Weights of a small mixture-of-experts language model, trained from scratch on English Wikipedia: a softmax router.
Below are experts of layer 5 (counted from 0) of a mixture-of-experts language model. Rows are named router (the router's row for the expert) and show model dimensions 0-159. Each number is 50 + 10 x the weight over its row's rms, rounded and kept within 0 to 99.
After each expert's rows: a language model's description of what the expert responds to. This comes from a sample of Wikipedia text that the model never trained on.

# expert 6
router:45 32 37 52 56 64 49 56 46 56 58 65 41 50 55 50 40 50 65 47 38 49 65 41 53 53 44 67 43 47 72 34 42 46 38 71 51 58 41 66 42 58 49 40 46 63 33 71 45 45 54 42 58 62 55 45 49 55 48 56 46 44 54 52 63 45 44 59 59 46 48 52 59 36 67 51 66 54 46 38 28 43 47 40 51 70 66 40 55 40 43 58 52 37 57 44 48 51 61 53 34 51 37 34 49 34 35 42 53 43 47 33 52 47 49 68 52 55 48 60 56 52 49 31 42 57 65 65 45 66 68 46 56 39 39 33 41 61 68 61 28 54 39 52 66 58 34 43 58 41 51 54 61 51 53 63 49 62 50 50
Abbreviation and coordinate pieces

# expert 38
router:46 47 63 47 41 46 33 58 45 40 55 29 59 46 59 48 48 35 49 54 34 38 44 57 47 55 35 56 53 42 61 37 61 57 57 38 53 44 50 56 59 55 42 56 63 72 59 53 54 42 47 49 37 64 56 60 32 55 48 44 64 58 37 62 52 63 43 51 60 67 29 54 52 33 62 67 54 39 66 56 54 50 50 32 60 31 55 44 34 35 53 63 52 51 39 56 37 67 51 55 61 53 63 55 49 45 63 55 48 71 47 55 51 32 52 38 58 54 44 55 47 35 55 46 45 64 34 43 55 44 46 61 37 44 54 61 59 48 46 37 62 43 64 47 43 26 35 56 32 66 52 57 45 31 59 59 48 40 57 56
Spatial prepositions before places

# expert 62
router:49 38 64 60 35 49 44 45 66 46 71 57 51 29 54 42 70 40 39 42 44 55 58 35 48 57 58 40 53 35 38 62 52 63 46 42 42 49 63 39 52 68 56 44 35 49 57 60 49 40 44 59 44 51 46 54 50 35 53 49 39 51 61 52 58 55 54 35 48 53 50 52 59 45 70 48 61 53 59 40 49 63 47 29 58 54 47 45 37 51 52 61 52 44 60 48 57 50 33 67 38 58 48 80 54 58 55 44 51 56 55 48 64 43 58 53 28 58 66 47 52 58 59 45 58 53 55 35 40 57 35 63 39 59 56 39 41 52 58 52 44 51 71 71 39 66 31 50 52 71 62 48 34 41 51 34 43 51 65 46
Given names and life events

# expert 63
router:57 51 63 32 43 43 40 52 51 46 47 35 50 41 50 59 58 64 56 54 51 46 39 40 63 32 51 39 55 54 52 50 31 50 59 35 45 63 44 62 50 42 50 51 49 49 50 51 52 50 50 58 33 65 44 36 32 54 55 41 45 47 57 57 36 67 70 56 48 58 50 58 36 45 34 49 44 59 45 55 44 65 46 66 37 35 58 35 51 38 36 52 42 47 70 40 31 53 45 47 47 35 36 50 46 61 53 38 32 57 48 42 50 49 47 50 57 31 55 59 55 51 39 65 66 39 55 55 71 21 52 47 40 55 47 46 60 51 46 45 38 38 29 61 39 39 42 69 48 50 48 66 39 55 62 43 35 36 53 34
Word stems, technical text

# expert 27
router:58 57 47 37 65 35 70 53 59 39 56 49 35 55 63 50 40 43 58 50 58 45 51 42 59 61 54 55 55 52 40 56 67 23 34 53 56 77 40 45 66 46 34 56 47 37 63 35 51 60 47 60 65 53 51 50 56 46 44 59 60 52 55 52 60 45 67 74 63 50 41 63 66 53 62 40 38 42 60 53 38 49 28 64 45 53 49 54 53 65 56 48 40 52 51 44 22 39 53 64 47 49 49 38 50 34 62 47 52 53 35 63 51 43 49 54 58 59 48 63 44 52 40 55 39 45 58 54 29 50 45 43 40 56 60 43 42 52 42 44 47 41 48 67 36 42 51 65 64 42 58 42 64 40 50 44 60 60 46 38
Table row ends, quotes

# expert 11
router:48 55 43 53 63 33 50 44 56 50 55 41 42 45 31 29 47 44 51 41 60 56 67 58 55 43 52 50 66 55 36 53 56 49 55 47 60 38 67 47 43 64 51 68 41 36 66 50 41 35 36 56 53 54 45 71 45 43 62 66 47 44 39 34 43 52 52 62 41 54 53 48 40 73 44 34 50 40 51 68 62 54 38 43 40 45 31 58 63 38 33 54 46 54 55 56 40 53 37 45 41 42 50 35 49 59 44 43 45 46 51 70 66 45 50 56 45 44 23 54 39 27 50 52 43 62 53 36 62 65 56 46 60 39 46 44 54 42 55 56 56 41 42 45 42 46 52 57 38 49 58 62 67 34 61 52 51 38 71 61
Word-initial prefix pieces

# expert 15
router:65 40 47 68 43 70 70 49 53 60 45 51 69 63 55 65 50 50 52 41 39 42 40 36 53 54 51 70 62 72 57 53 55 60 58 51 43 46 48 43 48 53 32 48 37 40 46 57 50 46 46 50 51 44 44 51 63 53 62 73 41 44 33 49 50 46 63 40 69 39 45 54 51 56 34 40 43 55 42 47 32 51 56 63 52 37 33 51 59 59 59 62 51 43 36 51 79 50 57 58 56 52 55 41 42 30 54 44 49 36 59 43 50 28 61 52 41 54 43 45 56 44 48 40 64 54 51 40 71 45 53 44 65 38 37 44 48 64 35 39 45 52 55 42 33 64 53 55 71 58 35 50 56 37 56 54 44 48 56 57
Year digits

# expert 12
router:58 42 54 66 27 75 40 45 34 54 57 54 45 41 49 50 61 36 35 27 47 52 70 47 36 42 54 53 43 52 42 56 42 53 55 63 56 43 69 41 39 56 29 62 61 49 47 47 55 59 50 36 45 44 34 63 44 30 48 51 62 49 36 62 51 55 54 70 53 57 58 30 46 48 49 61 53 72 65 33 34 49 54 36 58 70 39 49 43 46 57 61 43 62 42 42 36 68 58 50 72 54 48 50 56 65 54 60 37 43 47 38 60 52 69 54 58 50 62 46 49 51 49 44 52 65 50 54 65 59 55 53 48 58 46 51 68 44 49 70 60 54 43 56 54 56 52 62 48 40 52 41 49 45 48 56 45 41 56 47
English surname endings

# expert 14
router:54 47 69 42 74 53 36 51 33 54 48 55 50 47 51 41 50 51 56 27 39 49 55 53 38 46 47 29 55 57 44 27 56 71 39 56 63 54 41 48 62 48 64 65 35 62 49 46 41 62 63 39 69 42 41 43 39 49 46 68 35 40 57 52 62 43 53 48 39 52 73 42 37 48 53 35 50 56 58 68 46 37 65 47 58 64 55 51 42 55 45 47 67 43 54 47 45 39 42 52 43 50 46 53 61 41 63 31 36 39 38 47 49 55 37 56 42 56 45 57 26 52 66 27 59 60 57 45 34 48 50 61 58 50 48 50 51 60 59 62 37 38 48 66 48 46 59 66 58 61 55 55 47 57 49 49 59 52 37 53
Number abbreviations and decimals

# expert 24
router:44 58 39 42 70 48 56 58 54 47 43 49 64 61 51 30 51 71 57 54 62 51 66 71 49 62 43 60 39 37 49 36 43 37 50 66 43 39 65 59 47 64 52 41 64 42 21 47 45 56 39 55 56 56 63 38 57 55 65 36 35 34 41 46 54 43 38 60 29 52 56 46 58 61 62 50 57 49 62 45 42 53 60 38 39 50 50 63 68 61 51 44 51 45 47 51 50 46 50 45 59 32 49 61 64 55 40 46 59 43 63 70 59 46 25 53 50 38 44 46 42 55 66 55 44 39 43 58 54 33 50 52 51 53 32 36 57 40 64 58 43 60 54 56 49 61 54 45 43 59 65 36 51 38 55 46 54 52 39 35
Opening brackets and quotes

# expert 17
router:63 57 57 45 39 45 62 45 51 45 51 49 58 57 55 43 39 51 51 43 33 62 60 56 41 64 48 43 63 46 56 46 52 48 47 56 43 30 64 39 49 44 44 49 46 34 66 62 67 45 59 42 66 34 46 51 49 30 40 40 55 44 57 40 51 42 45 44 67 49 44 65 56 54 47 43 42 45 38 65 52 63 26 62 38 41 50 61 36 46 59 41 40 34 66 39 38 54 57 55 58 47 52 52 48 42 30 65 62 59 43 32 27 50 43 57 42 52 71 55 46 58 52 59 43 45 53 48 30 44 64 65 57 43 61 58 49 70 41 42 39 46 59 64 41 54 39 51 48 63 32 43 35 41 50 46 38 28 47 43
Common mid-sentence words

# expert 40
router:33 36 58 58 66 41 43 50 62 34 49 62 48 42 60 63 51 40 56 47 66 43 47 46 65 50 57 35 45 48 62 71 46 49 74 38 46 50 43 43 55 57 53 34 53 46 51 34 65 36 40 44 56 56 51 59 44 41 43 59 42 30 64 34 55 61 56 45 51 41 49 58 47 59 38 57 56 64 50 45 69 46 37 54 55 40 64 58 50 48 44 48 49 52 62 58 60 39 44 39 52 55 41 38 50 54 57 38 37 45 29 57 62 38 42 29 52 37 52 33 52 34 55 61 47 42 53 41 63 44 17 55 60 37 59 55 44 43 51 54 33 39 62 43 64 54 44 61 39 56 46 36 41 44 42 32 51 61 47 46
Infobox field starts

# expert 25
router:72 51 79 54 28 54 47 63 42 72 48 44 45 55 49 54 64 63 58 47 48 55 42 43 51 45 42 40 67 46 61 59 52 41 36 47 41 52 57 47 30 62 53 60 38 37 46 48 54 39 43 60 32 41 46 46 37 48 36 46 47 38 58 57 58 54 35 31 62 55 48 49 34 61 44 48 33 55 38 67 72 34 31 51 45 57 53 58 43 48 53 60 45 41 51 43 49 45 41 50 54 71 57 60 56 62 48 51 59 49 49 62 61 48 46 46 47 53 64 66 67 44 50 36 51 47 28 53 54 32 41 67 48 53 30 40 65 47 39 51 49 51 38 45 57 51 47 66 49 40 34 50 50 61 36 48 49 37 51 58
Adjective and participle suffixes

# expert 28
router:51 43 54 48 44 46 32 55 44 48 64 36 67 34 44 35 44 53 62 56 36 46 48 38 51 55 45 50 43 69 61 62 54 56 49 48 42 40 45 57 72 63 50 56 48 57 40 41 50 53 62 49 51 65 55 53 30 43 38 24 54 39 38 50 47 53 51 69 61 37 36 66 72 54 67 40 50 52 50 49 50 56 55 66 62 44 46 64 53 69 59 57 54 53 33 70 55 49 63 44 57 60 40 44 64 64 59 71 47 33 46 56 39 46 34 53 64 37 46 45 57 53 52 41 42 40 44 58 51 52 42 62 43 55 42 43 69 49 43 63 44 53 41 57 64 49 51 54 68 47 60 37 51 42 46 69 46 64 34 44
Definite article and determiners

# expert 61
router:55 51 71 57 26 74 41 51 40 71 62 40 48 57 60 69 47 36 33 40 60 67 53 42 47 58 52 63 54 50 35 61 54 62 40 53 54 57 45 44 36 66 40 44 53 44 57 55 56 65 60 44 31 46 52 60 47 57 48 47 57 49 53 57 45 43 39 49 58 34 46 54 54 55 61 63 54 34 24 38 58 37 61 41 50 42 46 74 60 47 38 60 45 60 63 50 56 56 45 55 48 70 47 32 58 49 53 45 52 38 46 54 63 50 61 50 54 42 62 55 49 59 58 57 52 50 45 66 66 37 41 62 44 48 54 50 66 49 36 46 46 47 65 55 58 35 48 51 35 38 40 47 51 68 46 56 61 67 40 64
Name and title endings

# expert 34
router:34 55 41 49 38 44 68 50 46 44 46 50 70 56 65 63 39 53 49 46 43 48 46 57 61 38 63 57 39 47 50 44 57 71 43 29 55 63 39 52 31 59 41 44 50 47 49 53 52 54 45 58 55 32 51 60 44 47 61 35 68 34 49 44 32 50 48 44 55 60 70 39 51 62 41 49 47 60 56 35 38 46 48 67 65 83 50 46 52 60 53 46 34 59 47 67 51 48 35 47 43 57 58 35 48 55 52 35 57 44 38 49 64 48 39 64 58 39 45 42 52 35 67 41 49 48 39 51 40 44 39 60 47 53 48 32 32 50 54 64 43 44 38 51 52 34 54 63 45 67 44 68 59 38 62 52 44 51 64 49
Numbers and surnames

# expert 52
router:57 49 51 45 44 31 60 64 49 53 69 58 55 53 49 52 42 52 40 41 63 51 49 56 55 48 57 53 46 60 62 46 55 62 49 54 48 48 45 69 45 43 52 49 68 59 79 34 60 46 52 54 54 52 45 43 36 37 39 42 42 29 35 45 56 44 47 41 42 52 65 46 45 43 41 48 62 60 41 51 51 55 45 39 65 54 43 38 32 65 47 67 62 52 33 54 40 72 53 41 49 46 61 45 51 55 25 39 44 60 53 50 55 43 54 66 44 32 39 43 66 59 56 54 37 69 52 71 53 56 56 51 61 40 44 55 48 50 65 35 66 35 28 34 55 64 51 54 52 50 38 41 51 41 34 44 52 31 46 44
Year prefixes and numerals

# expert 32
router:51 49 41 48 63 33 50 42 66 47 56 38 31 38 48 42 44 58 51 46 47 30 63 60 53 53 35 54 49 50 62 51 32 46 58 39 69 54 46 47 45 64 34 59 46 65 55 46 50 41 42 43 41 53 53 52 43 36 47 48 52 60 41 33 53 48 55 65 34 46 75 68 46 41 53 61 59 55 52 42 65 50 60 46 52 42 63 44 62 55 38 53 47 26 40 66 43 44 55 48 38 26 43 48 45 48 34 55 38 37 67 51 47 40 51 60 62 40 50 55 60 47 31 70 63 42 63 47 43 38 62 33 40 47 52 49 42 61 48 59 67 44 42 26 46 43 47 56 35 58 38 51 53 45 34 49 37 42 48 48
Word-initial prefixes

# expert 26
router:50 34 59 48 43 68 50 46 55 45 45 37 44 36 42 44 50 48 46 53 51 44 52 46 27 33 52 55 31 67 43 52 47 60 45 75 56 67 51 58 54 56 40 44 45 48 43 60 58 52 68 36 37 45 50 40 58 54 56 49 56 68 50 56 62 66 46 45 38 44 59 68 58 50 48 51 58 45 53 30 43 56 45 65 40 42 66 40 37 40 65 48 64 46 62 52 36 43 48 50 53 37 39 39 58 56 66 53 59 47 44 49 39 53 52 44 64 54 48 60 27 47 52 41 42 47 46 59 58 66 46 28 48 46 60 68 42 50 29 52 68 35 55 66 51 46 54 58 51 21 52 46 52 46 65 61 43 43 33 43
Sports and organization terms

# expert 22
router:33 52 63 54 60 63 35 41 55 35 32 34 70 50 47 49 49 60 55 70 38 42 65 42 52 57 39 63 50 41 64 49 49 36 34 38 51 62 36 37 53 48 55 61 32 62 47 42 52 60 39 60 56 57 51 59 59 44 39 62 60 69 59 46 53 58 53 48 53 66 39 38 45 56 58 49 57 52 45 59 50 46 32 46 53 41 39 48 48 50 38 45 45 75 33 54 66 56 51 37 49 68 46 68 38 42 66 42 54 64 57 42 40 56 70 49 50 63 40 57 71 50 45 42 46 35 42 61 64 39 47 65 42 52 41 36 57 57 60 53 65 55 35 46 69 44 44 53 45 56 57 56 58 57 58 51 56 51 50 49
Prepositions after content words

# expert 5
router:52 59 48 36 35 56 57 42 41 66 45 47 37 33 49 38 37 33 40 48 60 70 66 65 47 55 38 42 64 49 70 63 41 37 50 49 45 56 55 29 51 55 66 63 54 48 48 55 45 55 55 49 44 49 63 60 59 55 33 65 47 66 57 42 55 51 66 50 57 57 44 42 41 51 55 47 57 68 57 37 71 55 59 41 45 50 40 63 43 64 54 48 42 54 63 46 40 42 44 41 57 34 53 45 38 61 51 51 53 46 42 63 48 53 54 44 47 61 43 55 64 48 58 26 54 44 53 48 59 62 49 57 63 52 36 43 42 41 67 48 44 32 50 64 63 55 66 50 52 41 67 64 56 73 60 34 43 36 31 56
Topic nouns and headers

# expert 42
router:56 57 52 38 41 52 54 39 58 38 45 60 56 54 44 32 42 49 59 52 40 47 41 70 56 59 54 50 50 68 58 48 37 48 44 47 43 51 46 67 54 39 50 53 53 49 59 35 58 64 39 62 35 53 38 49 39 37 33 59 50 48 56 46 60 37 58 45 30 59 54 43 53 46 55 24 32 48 42 32 62 59 56 51 56 49 51 47 64 58 69 30 51 61 63 41 50 59 36 42 42 41 55 51 57 57 66 33 41 42 51 35 54 63 35 52 52 49 71 44 43 44 58 42 48 47 57 52 63 37 69 60 42 39 34 64 61 51 66 38 62 47 39 56 53 43 58 48 31 41 65 64 63 76 47 45 44 52 43 48
Space before numbers

# expert 8
router:57 31 43 61 39 41 58 54 46 74 71 50 57 44 76 59 78 49 50 44 56 37 41 36 57 51 42 42 48 51 49 55 40 71 44 63 56 41 52 40 46 66 33 42 55 61 49 45 46 43 57 46 48 59 40 38 39 47 61 68 69 51 49 51 34 51 55 37 56 55 50 53 48 46 48 46 54 44 57 55 60 31 55 30 60 37 57 46 55 30 52 49 54 47 43 47 49 30 41 55 53 36 66 49 38 46 55 49 40 41 54 53 58 55 44 45 61 42 54 63 55 49 42 55 53 44 44 69 68 36 25 43 51 59 60 68 52 42 49 60 66 54 59 51 49 41 52 43 47 63 50 68 54 47 33 63 52 56 67 57
Directions and institution names

# expert 48
router:38 47 33 56 42 53 40 38 58 54 62 46 45 58 47 71 67 39 40 42 42 55 42 40 40 58 49 56 48 48 36 47 49 39 53 38 36 51 48 55 45 58 42 41 48 51 71 41 33 52 72 52 40 54 39 51 42 49 61 56 60 52 49 41 60 53 53 34 49 65 49 30 50 40 51 47 40 62 36 46 46 51 67 41 67 67 37 61 45 57 53 49 49 39 29 50 64 51 41 59 47 56 59 52 63 54 36 51 50 33 56 38 66 62 57 43 44 60 63 26 55 72 63 40 56 62 53 47 51 59 33 47 34 33 52 34 47 48 56 56 61 62 70 39 49 34 49 50 58 31 52 48 46 56 56 55 57 65 58 62
Given names and fragments

# expert 57
router:55 40 59 43 50 68 33 52 55 53 45 67 50 61 68 51 53 55 56 28 71 63 54 49 47 64 51 44 28 44 48 42 56 60 58 47 52 50 65 64 48 37 56 50 45 47 62 52 45 55 47 30 73 54 61 49 40 54 37 45 42 68 47 50 56 51 52 32 38 40 47 52 51 52 37 30 59 45 45 56 42 59 44 29 57 32 57 51 62 62 60 62 56 56 58 53 55 44 42 59 59 42 39 50 42 55 53 31 56 49 45 64 55 37 47 40 62 34 56 51 31 39 57 65 54 67 44 58 57 48 57 54 52 36 37 49 51 60 69 41 30 52 60 52 42 61 42 49 63 46 71 42 44 49 65 48 59 66 34 45
Sentence-ending punctuation

# expert 54
router:36 55 42 59 31 56 50 60 44 43 51 57 64 43 38 54 48 57 52 49 30 65 42 41 49 57 62 33 42 51 49 61 53 52 36 44 52 48 57 40 51 47 54 64 56 61 50 35 53 45 39 46 56 54 51 34 41 49 44 60 48 60 41 41 40 43 39 48 46 56 29 46 55 44 55 35 52 40 55 57 54 57 45 56 54 51 71 55 27 46 45 35 50 63 67 61 56 54 52 48 57 68 49 43 46 45 66 63 58 48 47 53 56 44 49 54 64 47 58 60 41 59 52 55 48 58 77 42 57 25 54 48 46 69 66 35 64 42 36 63 50 46 44 35 48 59 52 30 62 30 50 36 29 28 50 44 42 46 72 63
Table cell separators

# expert 41
router:38 54 32 43 46 45 47 46 46 58 41 48 56 61 32 37 44 50 46 68 57 48 74 47 58 55 38 62 59 43 68 62 51 39 37 66 39 60 36 49 51 50 47 47 49 61 30 40 37 50 37 45 63 44 46 72 57 46 37 49 40 36 49 41 42 50 61 50 42 45 58 48 54 67 62 41 44 39 62 55 78 33 52 57 53 40 41 45 47 55 41 40 34 58 56 43 66 52 50 58 44 57 32 77 55 36 50 53 43 52 46 53 59 53 55 29 64 43 69 70 64 45 48 34 46 61 47 44 53 66 63 42 47 43 44 34 37 49 48 50 51 40 42 55 52 54 38 55 45 58 50 61 48 59 32 49 42 50 52 58
Verbs and function words

# expert 9
router:50 53 52 42 49 48 60 53 52 43 51 45 69 45 25 43 32 41 55 40 36 60 50 56 38 46 53 56 48 43 63 49 55 72 59 36 57 56 50 39 65 46 77 47 60 43 40 55 48 43 61 60 51 60 41 34 58 44 42 44 43 35 55 37 61 61 42 35 45 52 52 46 35 57 44 55 53 53 53 26 39 48 50 53 50 50 49 50 64 68 46 49 57 43 44 45 53 50 36 42 56 70 44 37 56 54 58 56 40 50 35 61 56 38 64 38 60 51 51 33 67 56 33 56 61 53 42 53 27 56 53 73 47 51 65 26 33 59 35 55 53 52 49 55 64 56 72 35 39 47 44 42 45 47 58 51 46 32 49 41
Word-initial consonant pieces

# expert 60
router:40 59 37 53 62 53 60 48 54 59 59 62 56 55 37 43 39 47 62 49 61 62 47 56 66 47 44 63 51 60 44 59 71 61 70 46 43 57 60 34 33 52 47 49 36 48 56 57 60 48 51 49 51 29 58 57 60 43 49 59 52 52 41 47 54 57 37 43 64 57 38 62 42 49 38 54 44 43 54 45 39 53 51 62 48 33 43 66 49 39 49 73 29 62 49 76 37 39 58 62 55 44 51 47 42 46 66 46 59 49 34 57 69 45 58 66 43 39 65 37 47 49 46 58 58 51 41 67 43 41 41 54 65 51 41 51 36 64 40 42 39 58 36 34 45 66 64 41 42 64 40 53 61 34 35 43 39 56 60 45
Two-digit numbers and materials

# expert 55
router:57 38 56 49 50 53 44 47 27 44 64 46 40 38 46 46 50 46 56 53 62 48 55 42 70 57 43 38 56 50 64 60 48 71 65 56 53 39 64 47 58 46 69 45 63 45 49 63 48 37 69 42 36 44 55 52 55 54 40 48 63 72 57 43 45 62 37 53 41 56 46 52 54 37 40 60 58 53 46 46 50 61 47 48 51 39 36 50 29 48 51 59 74 53 65 40 33 32 52 37 48 30 43 30 45 46 47 60 31 55 47 52 60 42 46 32 64 59 54 50 53 48 33 53 50 50 42 51 38 42 58 65 40 56 61 35 34 57 60 53 52 59 44 51 76 33 54 49 46 71 39 43 46 53 42 61 40 60 44 58
Units and infobox fields

# expert 47
router:58 44 66 58 53 34 57 39 40 52 55 44 50 49 56 57 53 38 55 35 67 44 34 32 57 63 45 82 70 39 42 42 53 50 63 49 38 46 47 60 41 47 61 59 51 27 24 56 75 46 38 51 57 52 49 60 46 46 50 57 60 52 35 68 47 50 54 57 51 41 48 45 50 60 47 42 56 53 53 32 30 69 55 57 48 52 61 56 45 37 56 52 55 44 70 47 27 37 54 56 39 48 52 58 51 42 54 25 42 57 40 48 34 46 30 52 53 61 41 53 51 54 48 45 41 42 47 53 65 44 58 39 43 53 54 46 35 55 63 37 56 45 47 41 56 44 50 40 39 43 52 68 61 46 57 58 54 52 31 43
Chemistry, math, number symbols

# expert 35
router:44 35 55 43 36 59 40 48 61 51 59 50 51 53 41 33 49 49 61 48 43 45 30 59 40 51 66 40 51 46 37 67 64 50 44 40 49 65 49 46 49 34 37 53 58 39 48 35 60 56 42 45 51 44 57 59 58 54 60 39 58 39 25 40 53 60 51 52 60 55 29 46 42 53 30 61 62 35 55 46 37 36 75 68 59 48 49 49 51 60 44 45 51 48 42 57 43 35 53 68 41 42 43 66 35 43 43 63 49 43 52 52 72 52 44 33 39 52 38 27 40 40 47 55 61 35 48 51 41 51 53 55 60 59 41 60 65 61 58 57 38 57 62 58 39 58 34 59 56 60 37 55 49 36 38 59 49 47 57 64
Capitalized name fragments

# expert 19
router:50 57 38 35 67 49 64 47 52 54 49 43 52 37 46 43 40 40 41 46 68 53 39 64 61 43 37 49 48 67 47 52 55 53 46 76 43 45 52 47 58 51 63 66 48 43 40 52 41 59 35 44 49 81 54 43 53 46 46 26 46 66 49 41 60 48 39 40 44 49 60 52 70 47 40 41 50 51 45 67 47 57 67 54 44 62 49 49 40 68 46 27 50 51 78 58 31 62 40 58 53 55 49 58 54 42 66 42 52 41 39 56 53 51 56 41 48 48 43 57 48 51 52 40 37 35 52 69 53 54 44 54 73 49 46 43 50 46 52 31 52 60 43 55 55 64 46 55 65 60 46 39 52 59 31 52 33 39 61 58
Headings and LaTeX

# expert 33
router:69 54 47 49 50 58 57 39 41 59 39 60 55 44 68 45 33 50 59 65 56 52 29 41 53 55 51 52 55 45 49 61 50 49 59 52 60 46 45 53 54 43 43 35 50 54 47 33 56 67 45 58 53 46 59 55 46 45 55 52 69 44 31 49 51 31 56 29 47 26 42 45 48 29 41 42 40 60 52 45 53 35 37 36 52 56 45 59 68 39 66 49 67 68 35 36 59 52 51 46 45 46 45 42 59 50 63 60 58 52 39 43 60 40 60 39 74 59 41 65 26 50 55 36 61 54 45 51 64 34 55 58 41 32 44 53 50 67 36 55 55 50 34 62 61 57 58 65 48 67 54 56 52 50 57 60 59 50 47 42
Function words in phrases

# expert 45
router:45 54 58 63 31 64 22 38 63 66 44 47 54 44 58 56 37 62 55 56 66 53 54 52 54 46 49 50 35 49 51 55 54 40 45 48 35 60 46 48 61 65 34 42 42 56 44 50 52 51 49 39 46 41 35 47 53 38 47 59 60 52 49 53 45 57 22 41 51 44 44 41 71 42 54 65 55 25 61 47 41 59 63 36 52 50 39 70 43 57 39 64 57 58 57 46 60 53 57 38 48 63 61 54 45 59 43 49 51 44 61 56 53 56 61 46 44 62 38 62 60 48 47 52 49 50 60 66 33 41 54 78 57 43 48 51 68 51 52 57 52 55 64 60 47 49 62 39 50 44 60 65 62 29 50 44 68 71 44 42
Title and place words